Weights of a small mixture-of-experts language model, trained from scratch on English Wikipedia.
Size: 19 layers, width 224, vocabulary 8192, 53M parameters.
Training: a variant of Adam for the experts, 533M tokens, 8127 steps.
Below are experts of layer 10 (counted from 0) of a mixture-of-experts language model. Rows are named router (the router's row for the expert) and show model dimensions 0-223. Each number is 500 + 25 x the weight over its row's rms, rounded and kept within 0 to 999. Numbers have three digits each.
After each expert's rows: a language model's description of what the expert responds to. This comes from a sample of Wikipedia text that the model never trained on.

# expert 31
router:527506496516516536527473475534496557466446486524481524465525529493507456477467478491515462555486513489511496504516481535505524510489514500552517514490513473495462550482488525471552496483483514493532507480533484508517499562508506464509507508476474515504465486526507526450523487482444513509500474519524449547501502502497499504482504512526481506481528517493509477532492540475464477460472512452535474508485484476478452490492498463550526487465515518483538533483502488526519505478506502508513500513511529476518451519496511540489490538497489516466476506522522487501524512474519498496498538454439490468515471458538481540517490469551477469500525480468504535520500503482526476509505
Day numbers after month names in tables, such as February 23, September 25, plus name openings like National, New, Mc, Min-istry.

# expert 6
router:529460515484527475487512499541481495511516488511508508475480497464489544536486483543488446486486469534512508533549499485500459502524506471524531506503504525516496491482496501447495497500529458531534471533465504529453533467511509521487490504508471499475499507499514483474495490521449510465479527550503485562535477536472501532505516476530533454487521523511490530527529478504491516496524469524473459488475517539491501508478497513523531503500482519484506515488467513469490501508518449458503470452484519491501494486519533481561457541492471539451517494504488490561453510489525495460469511549506517454525495499470459510513507510483504483455540527483504501475487497474512494495535
Month names before years, year prefixes like 200/201, table pipes, and mid-word fragments after capitals in names, as in 12 March 1945, G-end-armerie.

# expert 5
router:526497467442504468522483517481553504546536513518480476508515474480461501504497484486459483479474507462500481479502508494511512504547504497535454507507521488504506498478502545505496485501518539501471476502533473489509485446498504441487480486519511502495509493505505527516500469492462540508469554502490510525488524528506519519492513493470486520519476500510484504500495526498514502494493543532487545520487510496524479487517510506469521506491455534517495531461511504503467466519497530463562438480532486485555531488493526463487495438494512457465461484509507508536514502476543503489470492529519538468493524462498536498508488489521547582516480529551477515492503498468489450535485
Word-internal pieces inside scientific or foreign names, especially taxonomy lists and chemistry terms, such as Amph-is-baenia, Tetrahydropy-rid-ine, ep-id-emiologist.

# expert 29
router:516500508468478505522518480498498471510482521524525480541441477490466491515511518510483521518483519522473524504504490495458501492503547527496406437487484494481505494509528514534475516570464530477500493505477488505491512492518468496528505513514522464515540539506521485544524518490516548510545485442483452482455536526500484514525496526550443505534503488516485503499555515526483515521539509504532480469521496521507477504529486460462465461491499502510511494530501542495523512495453465524508511476440492502509527482508489542503487537492475487483551508495512502508461531520496499509522528512482466522499467489500494492521524500470479455533500452493492505480505510520507527476491
Articles, possessives and quantifiers that open noun phrases, such as the, a, his, their, our, two, most.

# expert 16
router:485505492538512478516488535497548482485463497502451514492485485501476518504523512494520509539503479522502477528545498501520503503503530509501478504473493511481535470516469545513479492483502464496518508542518536494538552502536514540450472526503492528496526519503480448473451465497495468492505444466515529489512491474486496471444476479506508466510486512494510512505496450527529535500482481477478486487503511481517473464496505479525511530564498509491522510561467475479482518485510524505484533481446507526463497498480472500497500433477486503488521529514481532474496478520534494472460510450494515504497474536512557495535551454545497553473502506494542461499488522513513520478509
Sports and competition words in results tables and team articles, such as League, Cup, Team, Home, Qualification, Semifin, and the asteroid-list labels MPC and JPL.

# expert 20
router:525522493465471496495495494475485490496490486502501517472490477484501519472480512526508502500471477494480510482546473516502464513488468498447490487495454518463531526515474523530492522509491506492535510503507452481443481442477529475483497491499489534504586519520521533493480505507537544460479501465511509488504523561469508522506488484502476514540502455550512530505517528464528519476560507484504549505445517487512486474561531524506509521510507492550489483517489551508506518492490466517524494482479550488511486519519512497476500500499550464464515528492480491528473522501460482489484470528546502471486521508526526478524509495515463471518460539520461526530474475504500476495523
Mostly "to", plus "from", "into", "towards", "by" and "must", before numbers, nouns or verbs, as in "limited to 50 kW".

# expert 28
router:499540532510531510509518491482559540510499477523496506506492465464526471521509520497499484517494497523460503491521462515489528500499538496485447491503488475483477500493546523550511512523492559496479520503531500497498535477496533518511503499493505478453577496475523476492462478489523449468478484503499446493544527500500491479485502525510501500511472485488546454455541532499519503465515503512470544472497449515485483491566521502510485523499540436495484509535490493484534489492504477534547509460451459498523477499469492539493486461487464486488541522475471502520493503484506483512480485460505457493470486519477504479506486495535508532504452495504515543501498503475503501509553
First pieces of split words after articles or prepositions in prose, such as cont, dep, invol, in-sistence, en-titled, respec-t.

# expert 15
router:475537510484525505496464517520520529546559523448543506494539532497512506485522529497496496469493516502518501536469491487546503461505518498520499491519505475487531512471447462497473477513471496544506465527522512502512492490466470496511493513496482492491456468499482506537492491505478483514517514545522523517537486505498483516524516550454507530468492502461505440517465486490556487491452478490479520506488455475502476496497497519524526528478518514466495501489493484474483482536497523467462475512544536475502504521523488504501521443536492501496475491517528490453528482506510493482498491503463484514519517461491457473481512494515541613472539514487548499500528492475482491493501
Short letter chunks inside names and rare words, often foreign or taxonomic, like Ang-lo, Ni-h-onga, Cy-cl-osternum, Rabb-it.

# expert 14
router:516547489545524473495486481505539507518461472539511543496507485502484491522492475505497483488461483484499506483488488522483525497459504527472476501499511495518511531491526486518522510548515489480489518494480547558506523506537505504484466488525554515466531484500538495452439469469489463511477461472535467496478549463519494472541543484518501478484487482474539505489547523515485535517475514502526509516488494512488457516510498455520484505505553478527490499513496460491518523488491502518483470489404475525561502465495527508495476438486482466487484496474516519514466531521484509478472516452535503493498481542500525488505489500540462529492497537506517514476495496506494515494534
Capitalized first pieces of personal names, labels and headings, often in lists or tables, such as Mc, John, Qu-intril, Le-Bron.

# expert 23
router:506462536496472477517481453502523532507526503530525544545445503486500467535500474481544468512524493504501469513499509495502515511497491495470500502543441476458485466541543499523484535506480487474511525455495500539487480498513473484490506499511502505498477478548516498542482491535574505510506482515494448548496508462533503485538461466514470479541498492504509512462500506451469513496533486474514502443540467529464455526508460525518469540536518461508474502527505511469501516459501489477480546537454506540500485473514512482499499530482484487535525517502463509496491524517513479490519493536514470476484554533507508509514516501495523495520483477514503480502480502474471520490474
Clause-linking words and subject pronouns in running prose, such as and, but, or, he, she, they, it.

# expert 0
router:468550451465514531494503498501462486461497521469499544496544529521478512516485466515505523539522505523515501484468468511538513504478448503480522522496543503507526510490494468508499493481467540486452511479499482451479508543482538473525493490514465500474479417466500514518502482523477529494519512510527460461520476496515480534478484504471493521508547510516536498509492508486501488478480452490505563512536501520446508465485491507492481488509500487469507513540522526499469497525503486516486502507507503496482510532523489478539531494498536525491503483452526489492554520506515521480512491523497509495504555491521493549449477551485444533476517542508502449522489459491481477518497
Hyphens, dashes, colons, periods and slashes joining numbers or word parts, as in Anglo-Scottish, 2:14, 6.3, tick-borne.

# expert 11
router:494520526463486487499513497523535507509471453532524478525485496470499502516456518515538467511486469503468480556499541492495503526483535507511511518469474516439473519479502482559531505512519474453460553533540473498524497504488495488504535517502509494506512529511471510496467483499536466465478530509469466504511509495505498453557466507506523478510477486496483509466498528561507480470510532503479533484466512529454463494519486527508513539527497506526478473497453496481519512477468549508453467466481500492494535483490521526495489472515485529472493505474529519492474516509502509478442516497520461485503519461480528494495487450534543526536461520509535521495499484521516535524531
Capitalized first pieces of non-English names and places, often after "the" or in tables, such as Ch-ișinău, Kh, Malay-alam, G-imeno.

# expert 26
router:492483443507479470522514500462553511504508495516471499505474517503491470502487530490493499503505508545483503530541473538484506505504487515492455531516519511485501441543488510538508523501512487461518505479524508507453503469544533496491439465521513467526537477483493503480444455525511478515466533469449529517496489528515519514466518506516492511505503470475565513518472467476529516494477497504471544507516477497528511512517540527492474479531502526535473481473534540500460500478511528467504510465513552552545481494462492497515483474477470524508489499506510496456490487545507500472517491481512501492484549469519518505537508486495488534513485499482526509465481430467504493516544
Label and category words in infoboxes and data lists, such as Operator, Total, Label, album, Park, plus dashes before fields.

# expert 30
router:506474503490547523502488511471520485525477497451491504504490518525558484480509506500482493487527512516533517505463507502488506456522500473528488493534542499513494494518482503432493485465482522510540522496483488478509519552503464530514501511486486486542461488515487484517555507512459521517497496503502556490456454474519487497477520517479488498470550525499482507528452471500486480497488528445506481486479520490490510501429505505500504497490465529458535490499530485481492482488503507499509508540570471498465491534510522472497521532526525505487516470519507489487535445466504488547535501531475544508506473474466522511494471518475487481480574445523485488547493519544504465493496
Word-final suffixes like -ed, -ing, -ated, -ical, -ly completing verbs and adjectives, as in punched, freed, welcoming, weekly.